Weights of a small mixture-of-experts language model, trained from scratch on English Wikipedia: a variant of Adam for the experts, 5464 steps.
Below are experts of layer 2 (counted from 0) of a mixture-of-experts language model. Rows are named router (the router's row for the expert), up (a neuron's input weights, with its number) and show model dimensions 0-159. Each number is 500 + 50 x the weight over its row's rms, rounded and kept within 0 to 999. Numbers have three digits each.
After each expert's rows: a language model's description of what the expert responds to; "mostly gets" lists some tokens that are sent to it at least half of the time. This comes from a sample of Wikipedia text that the model never trained on.

# expert 27
router:462580472562610520438590470523614513436461435552556544494583541566525458456517460421503447428474543549501445452402423488458566431532557461493504408480533486458560549543430510476418590487539528540527524530572535478558548412485481448460507458486547461517443593487450565581404491535472486479528438473544531491498518538432485503565574460563495479429595524490568466522512432448570577545483464534471467495477471587495452492475505414584471519582457561538533449487522463459598488485559464
up4:467454458500481452474430422494496488440444496500480564410533500445478501516494436470548439528509595573437479528501483501538501586496511443563501466510590457454474469469521486532435490512574613508583539520410417523485549372504457452426548409501478556410461513568484550478501457437501541515451420450583554550485498444454568384536491483519401536495556449527509444452453499503556544558524531456456554491522489448533556446438472551474355519574500479402477514509557508502439577561402457
It responds to: Coordinating and, or, but, ampersands, slashes and list commas joining names or items, e.g. "Price, Wright and", "DOS or".
mostly gets: " and", " or", " but", ",", "),", " &"

# expert 63
router:440567516544592559443563489524507488465462376487514538449517577511502488522447444530519466465437507536429470362446406448436515496440505491512469510422604446482463566478453531490518475452556520510489519507534576490579544477396513473386490483507513468478405604487416512518462505475361486403535394449512487502553510489441466472591510408587547504435505476459510420507471488456594503495533525628477462524469515501486561501497556478507429543512506512528487528444477454455574570454455542
up2:568512416585475527428519519458539437513479538595572544542464507540492535404527563502462450481494514532478475489507411492414520512521472490500456463457524462585439488496544468469434518366503596595494510418560568581518533459521453469538552439530553439462456538545450490580518487468448583466499439609586547494532497558553467552561460575551424490436472526498486362536493502549508502499463542493524530551482523426466464492528653505497619481529457539468412501482500426544445557460481524
It responds to: Word endings and terms in chart, award and demographic text, e.g. the ing of "streaming", number-one, Adult Contemporary, average, Population.
mostly gets: " national", "istic", " average", " largest", "Population", " primary"

# expert 6
router:456519489541547576447567483558502472505496493580530459470520511529554432531483418542480466423464553496492497367427438463461531480536551452497461487465522392432531522467397517444439549422511558532570527543524548462573516501455434474398488475531545544431469551516423537561471599466454499434452482434549522496512519498451440503562603507519432465494577491482535488509459489450579545556520403569422455497463476560476510475462533440565410568538443597470487427402465463394572443461489501
up1:515523502538504451523504435470523584512515546411493516413533518466422587522385539450491551463448465537412509452533570391531608558468452564548444503461527438493479432458467525517451480465505431476501465464578448474489466523527515432425518524452458506431443531608451505547463409487473524388549490489429533467464522505617483502590440492495501502510599478525563416499520469523496499492493480649435471444468534452445523552505502492534509445527498508493528451450588373581540527512405432
It responds to: Words inside proper names of organizations and institutions, such as University, Court, Service, National, Army, and endings like Exchan-ge.
mostly gets: " University", " Court", " Council", " Army", " Democratic", " General"

# expert 41
router:369607451531592557481571484618502474475409486594528430460535550496540461465428497497454432448468506573488445500480416449396492491469508478610505418492502476468531555487447550403522512463588499574489543545516503483567559378523444449470526502518513572476465501494530631607449541553463445430477455506479485495531521519525517479532499461482469464416538472444524453578470434508527531563562493513467488510440500603463510537540535395528451564528437507471539507428452523432510525510480568
up3:495458527555519543471525522575562555490480418549435469536407514534569547507538519491505472503516525503515438456500501482486513381391512492512486422518565466473482504466534453557460490468522523565431502547591502562480413439575535513473465445583504503438501526529472457624417389564521470470543468524511472485488519510492534617553530505471544526633505495528601422436584450516507520518499554516465430596499432492513513511551512423523549478650464469375619528523561519455543542524524527
It responds to: Tokens in biological taxonomy passages: species, name, genus, tribe, -idae and -inae endings, binomial author citations, synonym separators.
mostly gets: " name", " species", "idae", " Species", " Genus", " classification"

# expert 24
router:484575529496574527430568418544559444509486471520520550502545520556557480537438406440503467440340528583482389425435476424415556461496579530542524458505498505494518452527472589451519588463487479546540559511561540471472477377490470511454486517485543571439511544552422578514460549536509514508466469394564516438523493539515517475520586409496493499414535466454503469533494503435518482555486399522437468543472437548463506511487487425514528522512392491497457434416493475346485522456489522
up6:431508485514550476559641427445559517472496463565443482471497513610518432572497453431456479495445413322449480483454427468419579437516587578511475539522500527603437523542498592484521589491548461566533534456572545440484493449500482410472484484559442511517446475516453603546475452456529495506508461464492476514497436500473548553534497477443463450536484585451480484529519516479616535590513468534413482506414482497437480432525494584482461529551395532514487457513502456471476544518543447
It responds to: First digit or piece of a number in tables and year ranges, after a dash or space, such as 1671, 0.22, 99.6.
mostly gets: " DF", " −", "​", "NH", " MF", " MA"

# expert 35
router:422568555573627621448533485521567479439493411511499484430561521541483500456477421477478420376453531536511455497469397488513501418497542501517492465526499489434500534543467566471518609429580557558474527532544515490493551462432443486401540467516502552494497556489479566583475552487506496426427500472510525462529506570465522506607492409511501410465532453417514502568429477433552574515485430534496495557451541605391499503492513489564521557579444512479509493454457454424521504409449518
up17:497429457393559581518535512506471533429507479498521435463546442559542484422503428544488482450497496546513573482548568416447541562575540451554526475410550485508556526580571536496392563578501444468486542510529556474482523411487476491524448412510432498355482464450390527565478468625461418471554458532574495547523525438514487495500497477524501523442582512520528367527498492457525492504453416550520514476488539523492542550410521458573470569492509502485547470430420513550509446595526588
It responds to: Line breaks and pipes separating infobox fields, table rows, list items and section headings, plus headings like Notes, ISBN, Coordinates.
mostly gets: "\n", "==", " ISBN", " Nominated", " Website", " Notes"

# expert 31
router:499547459542545536501553428519616490459485483487487457510487560506571406466450405505475443469415487585512385489458424420501558453427549493572506502511540521510502522571455564492443502462503533545471567535556494435533537411497510469432516505588521551463423499558457512636492535568510488436506443433488564438560514593509435421558510475575474455506609426466539461544418432451511567620492423562471425513448531492453537482409528438549504496520502555527471486513526465468541578509474521
up4:425444468414471508515585413469552526485481616510562497541566479453551446587527485557525506466485571460508454551513481571511467544445556490471488512495422495496537600449513618551475459493530513474487550511496466492625553464548384527528541408498422464482541514475580490505514484454462532468452451511556572409507452454461548551462529494474460450489557371488483537561555521490490631545486442604504474500483476515477454497441418425530546486624512600557497412499501498512522507530518601
It responds to: Prepositions and articles introducing a time, place or institution in biographies, such as at, in, during, from, until.
mostly gets: " at", " during", "In", "On", " from", " until"

# expert 30
router:468546506561506613466533403523530486475420405573585536386478518506491486427451449561462433466365516523540486413536526458456569380502514522518425418470527495474539510545488486480544540476541526537474463518511485422557549461473493527458510506549583493423488582608449537535477500550464513485513448496577549459508534503442471420475568425505499429404530517472572478447449407438514519492501489613412444627498475563460446479462506463478460524483481509581460433542468519491527491430562505
up2:440534545475526560552439522468459508441451536603499530500481532549476489447581462528571450470512432544512516409507491427546563528544571483576397533459520412439533549517494506441504500515518532474528438565553466469638476470497546583388450450561518463528488559455493543466485586488529575626496488455538502477457495535439522575546496498488511442557493488563550316475478445523514551515561455506491510437414414506520474588392525505487414535533517501452519541403476428463531468504513471
It responds to: Quantity words like some, many, most, one, two, and number or ordinal pieces such as 0, 1st, -th, in scores and math.
mostly gets: " some", " many", " most", " one", " several", " three"

# expert 26
router:515543470602653536489514425533567489491518492502530516480492512580534436458476460435465463428448468547448439513424481494462562465502530508546478475464510488411516483547397528426476569484562562538475602500560561462565558409480519424343537516546506532494441485480414506549377498525476450416483416372523604425559538565451484458559548433580489509495535413464505476543460474505511519556481499516414464531451489499454491482490561447530431495548461521465535510451478473451516536488504564
up2:544488505467553517473508438576491416364508342472458466567477553543536477546533497559469463487505485511420478475528475540447437468565507465521536563403542544434473594495533578485410414455423564507509557501416562503524472433492544535432448497606532482483532571540512569451489531499517563519476414543496486482511469575540536493493476532395412512468462550484540471549482437412507517536390497487449434470583614558546467481539456472501483538454455473530458469476578606465438495542476456
It responds to: Prepositions, mostly of, in, to and for, in biographical prose, such as borough of the Bronx, born in Malawi to.
mostly gets: " for", " in", " during", " into", " from", " within"

# expert 7
router:431521472557618577420603460582558500491423388555539528470498483499569410483499466412443470466401551531472461491408458466472580454502557500522448415491598472545533556562427550410497594462571494536484506536548501485488549447473496439430496490496529510459463569518484523538498528532487461475481418459510532507505494508443415500549530425478479482365578490481461482498465449372481519616495445602481519518497535499497451500464554461522439545592433509523458521480531478432511550432484475
up4:513496482485524516515499511555528446438413517508535460510467514513502448532441412461467456499514542540538542434405570509468514511584539434512447445484419542487481567447458453498564454508592506448555546577490561570538460410361561468515520404485516558526464502513486594481437541546441522518430515501534452474572550541473406579560490555437525430399539508517522480526393480548494485566452436581470514522438473476510489448504562501565485531418405556571516449520491518374497529639466509
It responds to: Opening parentheses, digits, percent signs and semicolons inside measurements, census figures and election tables, e.g. (174,500 kg; 1.12%.
mostly gets: "(", " Votes", "%", "See", " (−", " sq"

# expert 54
router:425555502554550523417545393542588485469502418474526496482546567594510451484460412450506485366468479555485445511421385447479566418517568478494439448524607476515508567549478531476502552505498610514503522512596515474536595428519520447394508485523527486445469540508403503590412448580487452487504408431495525471520462545434503479546560456502464475459564466439600438503428439463515532492521509554526433578512469575506448455467510464575457513559471540517539463498498493506547477508565481
up3:489594442549562533537488571499528511518482457516600520566424535565483455372430432493504580494471460481460614479496491437536562416546429423464448526532455482450486471500400632572502464504494491476497492496467494480469507488439403537535443498570461517508526503538579451485516493453466498502507569444503532488536499526423374511402418472536486469500546496547446544585463480493577532477541483579457629444450550411446462370509558474506483579503497550554506483450479450455461490445454504
It responds to: Coordinating conjunctions, articles and of/on joining phrases, such as and in written and directed, the, a, but, or.
mostly gets: " and", " or", " on", " but", " &", " an"

# expert 12
router:392536478540493616459549454545525511468465489559539493416559542491503486501454417554478538500463507500534444418504478383496510456495604474485433486464567472472522512552492526423446520478587548565457578564536494446583597488456464461379459500542550439397447634576445563540488476491477495456494400430532524472520499520459452505539520427562493455455522437440586423532515407459587532547493459541436501515448472565468437503453501476503472558500519543527465461448548485458559569478463572
up2:491431436666510551500553549510572495441455341472448526398479488466587465508461453471468503514478493543401484475496503465444513354525521439443541433478499535492539543585521432435523520520460512492545405520532544480527540506472567530505428559454457494557498554530457529389494511490537393454471372530471496566528555472496489595550536497466465425479463557494618466536496477437545478511452456470452484497496431516543534528532551451573553516443515521477423582500470482543539470478570471
It responds to: Articles, possessives and adjectives before a noun, and adjective-ending pieces, such as the, new, same, final, defini-tive, ted-ious.
mostly gets: " new", " more", " final", " local", " any", " early"

# expert 50
router:378585536533501547452569404593612390494488456539542482415504510532571509440450466555429451433389504577538374462475496456489547375500473460507506476533541511505508509531482509478480555466572542493514527572584511485548601443505446475477568492538556502465523530575397517538464502552506506515485470484524502407547507540521494435544527411560469458405563478460532503529449382460534509536458456579495461543527546517432552488437573472543489551530398526581465471517462499505527525493504537
up2:540502472492498531495560514463508458472438513529542448520448500518541420555424422527498463423508463522477500449459516452493504399469511486503451533493512514480599513529507460447517521473508487548438665476469456483465515509496565526491589453574665583487491531567561531550503538445532464444492596496429485370460622467430459567557501571552495431527457520473634572591477502503369559436514537456456473523522513489465554594521498468493476473535461493549471444448507552496447443536453448
It responds to: Articles a, A, some, one, no, and first letters of words after quotes or parentheses, such as "above, "A Plain.
mostly gets: " some", " a", " one", " There", " no", "Mo"

# expert 9
router:426555510556605593452580521558548454502470480528514446476538551537485464525455522407478414418456495488486470474495420453400484473504527463592434506480492478489500484518492608445552607408562478569480548600533480432525563486462443467481476496496536499457391564487462593486449490527448504396467453532473489526537501499521525492508484403532487528435575475483544476534453476469528570528502509543422493544499529635451472506476501379580523601558398530513522401448472509451495533449459562
up17:451464503558513479439492531563478553379492450530497481602516532555576468428507501485418530540460607449471487506546528594472507459486514513492546449465551488517454650538519607498496542440505568546537418562509480526586476468454486464437553475510502550502474571492423496523497495514441524627522569496507527477540485492514477514445438530495510441416477552502508467592467532513498728534510530569393513602543472574493488414541502442500528486525502417516480514546574539507526496467529510
It responds to: Line breaks, == section markers, table cells and LaTeX braces in taxonomy, gene and math articles, e.g. "species Homo sapiens" followed by a newline.
mostly gets: " ==", " ===", " species", " author", " design", " Genus"

# expert 1
router:445553498462519559451565490607529464466444440593506421471540538497509473496512493486492410457454477511539533424478499492474556399542502459550434468502487499471558572466433494458477536375535545569528559501532534505527562453439400422424539447566524513441488620517396529526515505510462472473444406425558482509527566508428421458518556438592502507505559485483538481527452458445542509515506473534430480507460516551471467491499563446549470571492367577470511417349472508407478508473451537
up3:509547525525535532446523539580445414497464435478456487435519416451412551583487503370458488527518486444615529483374448527518476478513481456505441460515530511492491448475472518573603494545566516491523594502536453380584577506430443533532542472560571344482507550427461482481466591512504475396559466518488541499533505459531484576585565521516484455492454507544603425464462483530507468486513481570413498506470463550474545598466518494531419469546434482526512453559484484520511525560575503
It responds to: Final word pieces completing common nouns such as -s, -ation, -ance, -ure, plus whole nouns like water, land, building.
mostly gets: " land", " water", " building", " service", " ground", " system"

# expert 49
router:457557502470550568478539471595484498456454426532497530418481558560499496531420486518494483454442504542520500434398417447459520464495583421513413470386513505410553546539499529554507621406491583479508574578526489440512550490475500493426576528534509435503496568466411527527428511581503460464534518480602523465462501533446489501541545349552433436483536418419550481478483462456502490492500462561482502531462553557459460573472533457516414585513470444497528470450440469436587491499582547
up2:527501493505559438486544483426465424466464572453509470505510513554493544452443532543452477500481388511414445494413352526472525484521448532468606523363476491548573541539529567527394542606472534536496537428585537512453441508520531518450545547427524549497476493516569501550541458578504529554554566500491528480474507540531476447601509508437444518476524444465538509536494555440492525493490593579444477547519509549486506476442488410486340549549481525412550494508452456428587525535571436
It responds to: Nouns for films, albums, songs and episodes in filmography tables, plus dashes and digits in tennis scores like 6–4.
mostly gets: " film", " album", " song", " Film", " TV", " television"

# expert 10
router:470511482504605607389585472518512442512462530558551541468593520509518426456439454553436511464395525606512523467460409474507552474543523443542452429492578420474582490562451539563434556458510497492515490501518564467543522453499484474452538491577513530499476562517486523601441553566401474474484491455470503422491497521463486477569581491587442467437550374434573464572499485434496512505488432569481427503446572522532489536515481478554460506473474539451508466391432507394469503412512540
up1:507520415490495506487504505593486552510427488421493447503465535554598410452500518527535460500536516540471509517529481544499523429464524461502526444600543409412427558494331492503468492400495461542558456512466442518491505447450485566440558496588514475485396535494447514497537596548525541495435520544465543402544539536559470444480500495463565514503641509377498503536510488519457460626399423426477456538467491520482552495435466471555527497508467451437513412500516550551549541418553538
It responds to: Final digits of years, dates and table numbers (2023, November 24, 15,622), plus Spanish/Portuguese name endings like ré, ón, ão.
mostly gets: "ão", " José", "cia", "ré", "ón", "ín"

# expert 14
router:433569507529563609484577432523629487488502439510565510389501534575532452461436465475452420414449552582528453427511519458457516489431501471531449467445557511530553496545465571472538541472476487508454527630574507448533491428480475484449524516548578448455538516507479538591405553564488494496529488468555491501491521516440481496538559430582502429475499420474559425497489444420498601523560420526469476546466502608435502576426537467521493584539503522532537428475406480497577517457552536
up2:535546526544528521516535446506580523529560395476550469475434500460555613417514320508582511446461491482465457446479540494542489459500477522521563487539494466474557447515531459511518435431478557575527595561477533435545510495588545493467513529497459558438477558482513478526510463540523524531449533512522423523469555604566602532484497534485538524534560406364533401538446543501513588451585513563461509561460481461452548438478617435490459601491527487459520502487587437471575473479525506
It responds to: Line-initial dashes, numbers and pipes in bibliographies, numbered lists and tables, such as a dash before an author, 4., |.
mostly gets: "|---|---|---|", " Label", " Nominated", " Genre", " Density", " said"

# expert 8
router:407539487492611592437539490622574509442503468506514426466562518560483401493483415447456468375429508491524481434516485427503550410495536466527473469456509472500501529500392597453543504446483545487458489587633441472567538445476465479402495518525508458435477526483418500552533482506444529433493455409522481524568529490515510467519488469493536489442550456441569434557502479435486578522480486641445457531463458594452467478519518414519490559528489550468476449464404450486518517496546566
up5:539517463469499602564556483512527539413480579530495505468425492527579478510487429575400455475459476566583463493479511561480594506505465514496481402496417582569495475569496531439411527537501556456539506610578535499445532463580546511509503422475618525463502499507496444484403409545554420580511550511566568497442581560503506492564467582495487451533495445510515514462554523472467457571511421574486450447454499517368588517457502498462553493495477542577566492536495466526499415544579529
It responds to: Field names and dashes in infobox or taxobox lists and table pipes, such as Species, Born, Opened, Dialling code.
mostly gets: " Species", " Turnout", " Preced", " Animali", "Scientific", " Born"

# expert 62
router:420556557593616564403611491482521444507463484575555469475518540531469484490485441445453457464406517482502483379488513438469584481457510413544530481430516432506505565583443520476466581526539498532578525516493530465516554458413469487466512479531555491512497508484492560507449561529517533434502506413579494502494529594447454443564503434577488463437581439483539522519429424469504486491492452520486434556460478603460462479441538443621427549514482568426513372464422523515580489486516511
up7:502485490581567523485603486513611478516491406479570521521432511496570364490436507491485488465467458522445454416435513534492532485551515543368496493531488455436520633538462514512448575520568579459509508534477572513512587571509396554493410458559588453478493518430508453524488483487556542505460600446499515472534637530545516522537426515485525519377523481559561529485504560459477561467444467503505497539474488557487462543469603499555541529543495532429578411489476539486497525457586466
It responds to: Hyphens in compound names and list dashes, plus syllables of Japanese, Hebrew and South Asian names, such as Higashi-Nakano, Hapoel.
mostly gets: " Shi", "ō", " Khan", " Kan", "-", " Mah"

# expert 39
router:483623490509494604363559481549528443441545438567612499501509508533483477447503484503485490490426542543490454399506471512435580410455544453506454471501557495449533528514540458466503492399509565566486532547568501500542494466458386492457493457530516484424418624517469553551430477469495489505472437524628572491522506557470493458516609468576466395477494477444489522487428477482574538486588442572440412526430488491472446434423560506484493536520447496548527434488466465441539453453506520
up0:445595487461507480505598491526543580411492496630505510453522460487583494510482449563559400492514494518487535507505509526577575484518463398544455509565503547458513461599477457488642484412515469463514540506485488451514514490545535484456581482495572526554478532493617431576468451498561426429501486495552493504493475490464522483487542516451523531534504430496418489505433418452454459582474580582464452519499465515457474389538528407501585461519591611434492400489409466512455542469542445
It responds to: Short pieces and single digits inside words or numbers, e.g. the ty of "styling", the St of "St. Louis", a year's digit.
mostly gets: "w", " b", "ty", "St", " Sc", "cr"

# expert 52
router:499565438553531525433516388523530468491398514531535483484608547522498500455446427468449502454469501561503445440482450418433516445518484446474493425425649446479562603531529519455494544455561470582575561493575466508525537483449468453418556527529525527499482560521444543499451514556497520496491503510637527511573585505495439406507538460491437457473560390491580484500500428488518551521512432515496442621459526559449497536451585528478427559574396523512510524450540483484535550458524531
up3:530565524478554538461527465490466455407576518464500511394507519565445510576412502540490553556513625544435491452521527502453484513541495425496441513546526533534502493535423432503489502489481518385503432538437517490503536516530420577444611464480448567372497577535578454506438569454429529470446413516397495500554522525494532495631572492519544512495413486491504511460501568482472544600553397490535545579507545432528544423456559480514497492500521517552489516505496466476490574438436623
It responds to: Words following was/is/were in prose: adverbs (very, particularly, only), participles (built, used), pronoun objects like him.
mostly gets: " was", " been", " him", " being", " is", " well"

# expert 47
router:421615522504528563472590455512599455406499502552545525435511484624560518464470463485419469467439519567550433472468510449411547458407483424539413507517557529410541549555454561483501552468552517514487532538579564452471500439480482473495566480541552522455469599510421620509404519585496497466465493493596607517573533537481505455516566447527477457458530430480513465528464466446533557510501378533468474579510485571406519494461471484541524551512458530566543403503486459522513504476484520
up0:415601516533481535437482446516556504527510487504512398502580475525466441416525505402548499494480541510489498534422510461549495467514526403511464506486545486478516546491441508452534494370433491518514533626505451452636488540471480473508467521492494535567559473495571544597533499571520474521488560549505545500527572505403505438523515558520512435529467410557577500526444456458491526473531486493510482573530531554584462448381543459493476464525556622586506517391496550482632536397575540
It responds to: Opening quote marks and apostrophes that start quoted speech, plus brackets, dollar signs and punctuation inside quoted statements.
mostly gets: " \"", " $", "$", " un", "\\", "’"

# expert 0
router:510637535548518476428597386550576443453482541496523442409546522494515460472494462514447434513344486555571506523437505424474539429468502425526531503515561515450568508439492537536517561459583514504466535541581554509485627487428463455452537490505527493507500603528453510498463543598488446505426521473583528410517559534464443404537537481480470410475569485455562480534430410467511533516455479576448494539454528580500489463440557473499492585496509546469492369479475473506489497531468494
up3:501530459550527488459555526498598492538464404573588406437595529428487570496511506559563462447505473552554384440541517550501539443588540468544505460514372482534468545442473444486496521440491461517448463592544500476573493512538489407513466496533502487422500563522441536562432581485573492553554464499508405492484496427563402476575501516456442505499546544515446444525519459464517430488518533522369493470571502506524472561544537407511475649568441522473531506555531521515506465544425557
It responds to: First piece of a word that is a Latin-style prefix such as re, con, dis, pre, un, as in reprisal, renewed, Consolacion.
mostly gets: " re", " Re", " con", " un", " Con", " then"

# expert 16
router:425544490590563577450579459525543467505459429574576530421554520545525478530483404501491490442484475500477429455446448485503518427466614505552445481495583508389602506498449507491498516439542513559456536511532552418565546427461468449445516509525521474521490532540535522605477535470424540502478441465553515478542488569419474485581577450597499456452558498404499569529446462437579578531479457499436523523465492528434487431475487451518445540530420561546535402475512482498600542420526594
up1:396524452505468551489621414497521515472479498563509464660403541507471471459492516570485551476473558528563502545564474432502534451476507509564513519463436523496545476464523575436542457516440527599423497579560416467495545499439507507483523497419508470524491486583607600459566429483433444557496518526530505577508452498470500464569543409557544558523535391508468485522570434432419580503436536574487463538498520515436490470455506542509488419495464518548391551545510509531527529543604564
It responds to: Semicolons, commas and pipes separating items in infobox lists (Occupations: lawyer; judge), and nationality or language adjectives like American, German, Spanish.
mostly gets: " American", " German", " English", " human", " social", "Scientific"

# expert 28
router:462571523546546536446505473596554488451424487562540549559545513558572372493433402461439491509331501492429538462476429501494531446534561429478489459439519434456534506508430564439528603449534522530488471511504529492519512483381461522459490476491504473486449539468530515541431526530479518436508421459572562494540506523501473539544579470567462495500555445476595469463504436512576563530532461571448409534422577589423482514434561413506547497527450538510477470444435515394510516426499501
up5:509486502502503524376429516561538506548447534478498542504407546479551424460502534533509421474540512553502506436487487428560524517485492373486505436526564481506504448566497510507506627604566431504516474535490457472537535556547515578481506574495464461602467551490499522502459527478484453472604445580544488447440546601505583562580512455594439625538658551607464458467539500512515517527498476513480577503488557503466483475535424438514565533502546487527444447480513486482649482497516502
It responds to: Short syllable pieces inside proper names, often the second token after a capital (St-ef-an, Ja-vel-inas, Flo-or, R-ub-y).
mostly gets: "Flo", " Mc", "ü", "lav", " Tro", "vel"

# expert 13
router:451579542516539572456631496498543424497452508571564488443539578521497496480540426500463510460429550559457518417464462488453517476527561487582525503486484507489507572521463539415400555493553543510558499566545523511510581413409483494435561447517573540493505518514436566539451454524471455451501460384592524492525468585438488424570498401562485408437505501451500458493476474464579524570471502496492460540417566528419507476439505427560475497535383512472493434418461526453596537426536509
up1:455592519518539534475468426491442586509523485517505565492494523516487529504450445389492520425448492492457410505478506457478563408390524422460540523479508488325488559502416495487568457435488555427466481493550521488485504456557575503432587513533448465470501477535552579500500472568561457437463426524582519524452488507533477484481678438469409431444455497539491476432501495478566570480520464576506536463484445496455469485453573458529534475597483600578486473443464470504473548565516580
It responds to: Syllables of Indian, Indonesian and other Asian names (ga, ya, ku, anda), plus nouns for peoples, nations and places.
mostly gets: "ya", " village", " Indian", "kh", " people", " China"

# expert 53
router:375530486542654572494576503526518531473483482524647574419543481492526409467492461478421520430409536490484478462502468461503525474521500514573516436468529454472535535542342538449470472434531510572484502467514568482560490452482520476420509442518536499451525557462449504567461529496475491504452463421505570432574469580526435517525489483516396494451516396479525482525476532464516607514531473494467465482373437526421471475457549438529477543522449498485434515425430502461485540434604557
up2:451450446522578530512471471431491526554508556484508522511606544556519536540607553521544548542510425634417457522414532526491600451401496541598455551478489508485562542440433455381514518440614522525513562444575518518557435474437500492383557525495526538554482476421414493595483519483503474409440506439514502436558528539519566525535553552407486526492496585516498512551452474488489450569504516430485458505510494549539488585506561460470414495499457469481606495502525499515562552521440463
It responds to: Pipes, equals signs, dashes and colons in election results, sports tables and infoboxes, plus labels like Candidate, Turnout, ENG, GER.
mostly gets: "=", " Candidate", " ENG", " Turnout", " ESP", " FRA"

# expert 44
router:502525505555547626482592427571532508510481423509544525454513498530528456510499449472518442479386525532485448488519422470491524493460541483524510478414536420404520604581453480548459607504507556504512542587485477445485509463454517459474500445553595466477464525444416548574481522527511527472486508453645557473459540512489511518549557453494433455523618426463546528550457496406489522549472475579457415565404559565498427495467561456597470598533481464454524407484464486410533481504516524
up4:542431514562519506460447514477476405443419522461497446510447529470603596531421490553567575514472465520459504511444520572553450521505467550450540473489528469423482596532396363458487557483570426528490571532499502513525509511572471555444500539559540513497508588488470461482522515467457447473493495427462512397453528441502519446508461452486412480380599523471440515484547478552476578480454394533456512500416597537480486518524461418536507373552473513410522416558524456422469504463481451
It responds to: The space before a year after Released: dates, such as 8 May 1981, plus Thai and Chinese byte pieces and New.
mostly gets: " New", "ส", " Prime", "ะ", " ", "New"

# expert 37
router:487552525542543554445578455548537425515411488525582540458519503556523441485452409470467507431419512538396503429488442471445520444506532479547418465514508459479518495532420547474465511398519474521506510525525520449567553374400494520382518436552489525501476526528472594569475537558494517475467460400565519421525543522460368466533532480594463446448594425460609499493487469463515552501459452543476433506415494538478535506438523433545519527505445543503475408396431530443548467473515510
up3:403522576535587542481542544476514446489540493529591512479523475494550404573533405624464482452430463525551493493491455472440571503547543500441501474340511519406457425479471421500475520565500506540462455516530446440512508453445525527513477490550546513482521504553522551551483624446420578479564467487580515535530459460398506459465516446573455496587428471474544510467525528434496482455578468558556424463461568532506581527437397510536479539544456496552477430568433557436549430507517483
It responds to: Final pieces or whole words of city, country, university and personal names, e.g. Sydney, Bangkok, -ton, -ley, University.
mostly gets: " University", " City", " York", " William", "ville", " James"

# expert 55
router:458605547496520580432591458508565442459392494565519474525505493574515442485408426473435413491359503489455523493417427464483530499532579450497451476470546450466508507529456588449456555497598470524481525561559555449529539366480471470463510515508529497488460505477469565507459461534461455393525493425534480441528573573426465529523565457511468463457516424414558517507431473490567608526526484520384489589425528556473511542397503478575525488491545557535519456513459528483541464494527491
up5:395456508571508486450518502452454541458400401520448424488402558466525438550482396418594420462469505511402538448491362544445447525542471509474554514447528519513511539461517408547414462469500511483438463505461512431478532514448491481471530596524534457406484511488502531473538595477478504545435471499408469486564628548391419481501496551496497497532459559494479546560452451534548537493588410499527450510519435540557513483440545564451538505482418500446515453460449484451467569524531554
It responds to: Inner syllables of European surnames and foreign words, e.g. Du-pon-t, Le-ib-niz, Ne-ub-ach, plus Thai script characters.
mostly gets: " Min", " Hu", " Don", "ju", " Yu", "อ"

# expert 4
router:482521535530556538399602435576574407524461419568570507490531535582462494491427478444465474444387477464472472460449452472425589451505537486508473525472560495407516551478482567533513489352488593476494566487565540481484504427513398501470622506559539531457442596491491534543510472554465522498511472510548528492538531569507494453518525409601469460516539439413520416541436452478492525524516422598542453500478535472446484536549556475535536566517389547547558491534462472452472530461468524
up1:504539573434571570500538455504513422526371455548441410538490503471519371463603571510589416543546591531499513538509590536447500483464541515443391459434538513474516524512470506502524549477493497505478465593474496628552451448432498544480496476500520524425450615508505519506452484536396542517469557481555557491591577498447434476447548520533436549536514590539484506520443543465537486576516547441428513516510566510484522622431495537534531513539492526492516524435495524561526511414590550
It responds to: Digits inside coordinates, metric conversions and ISBNs, such as 38°54′9″, (93 kg), 978-; also word-initial pieces like phi, ski, di.
mostly gets: " p", " do", "′", " air", " video", " car"

# expert 20
router:444570509482572572486564470544546521473456445552549505410584521540468489486430470519480445395410428563525526422497439509502571457414518456554511412412490496468561551554491508532448550462568497564521494481561462532495594411452448537432500500504512454470482547513339524481467499529543530423514372456515564487532574537503473475542569359534479537456548400441549503507513437406480528462504504538451449509476483535505442537501572435538466533478485528483423478472404437489467539451529523
up0:396501527548474569505535525589504487485514523522432512468511533571442597431382536593478525476481447478511495450479466500523460390459511409491494520584428526379505505532557470513433570540545477398395527522510455513413520482507487529438546540541468541527434471511543481535485497475567469512587432502554519528475429489408400536524584478582429468542513545484611482535472429467542546489534506459447425556475491446379450413535536526551510572524407534555467492500480470496477508405475470
It responds to: Units, ordinals and dashes right after digits in sports stats and scores, such as 76 yards, 10th century, 16–.
mostly gets: " ft", " young", " sq", " yards", " eight", " mm"

# expert 57
router:396554539507556567455581544512519430464468503592577502451609563493489487486471446505511481456413470567501513495423436486484505462447502478552502413432523454575530526516457502426435505488551502501521587528497536489610523452521512505430564515578534555489447529497527561549449498489448450457476449481534505457537532555467448423539472482512489442484501483490472487553420436382615529536524459482459441525430565569522492507432560391591407546497521592411454490386438462438497530405493484
up2:503466388593499468488458492547549546541500452498487494410440502487437419441519511520463502461507517490514521474481456397419562444418517415414522401481586557515571492536455456504515553528449475580433408536528457463463597567523513592491497579579518396447503503470516405539525438542588533522558456493502512553448468431420470439467516526491484402465505531459598442562594470513574596500520525483411459560501442552432560468456472432453434508493492553548526493543481447527509491491466494
It responds to: Inner syllables of South Asian and other foreign names (Aththanapitaya, Hukbalahap), plus the time prepositions until, since and before.
mostly gets: " until", " since", " Bas", " before", " Ali", " Ab"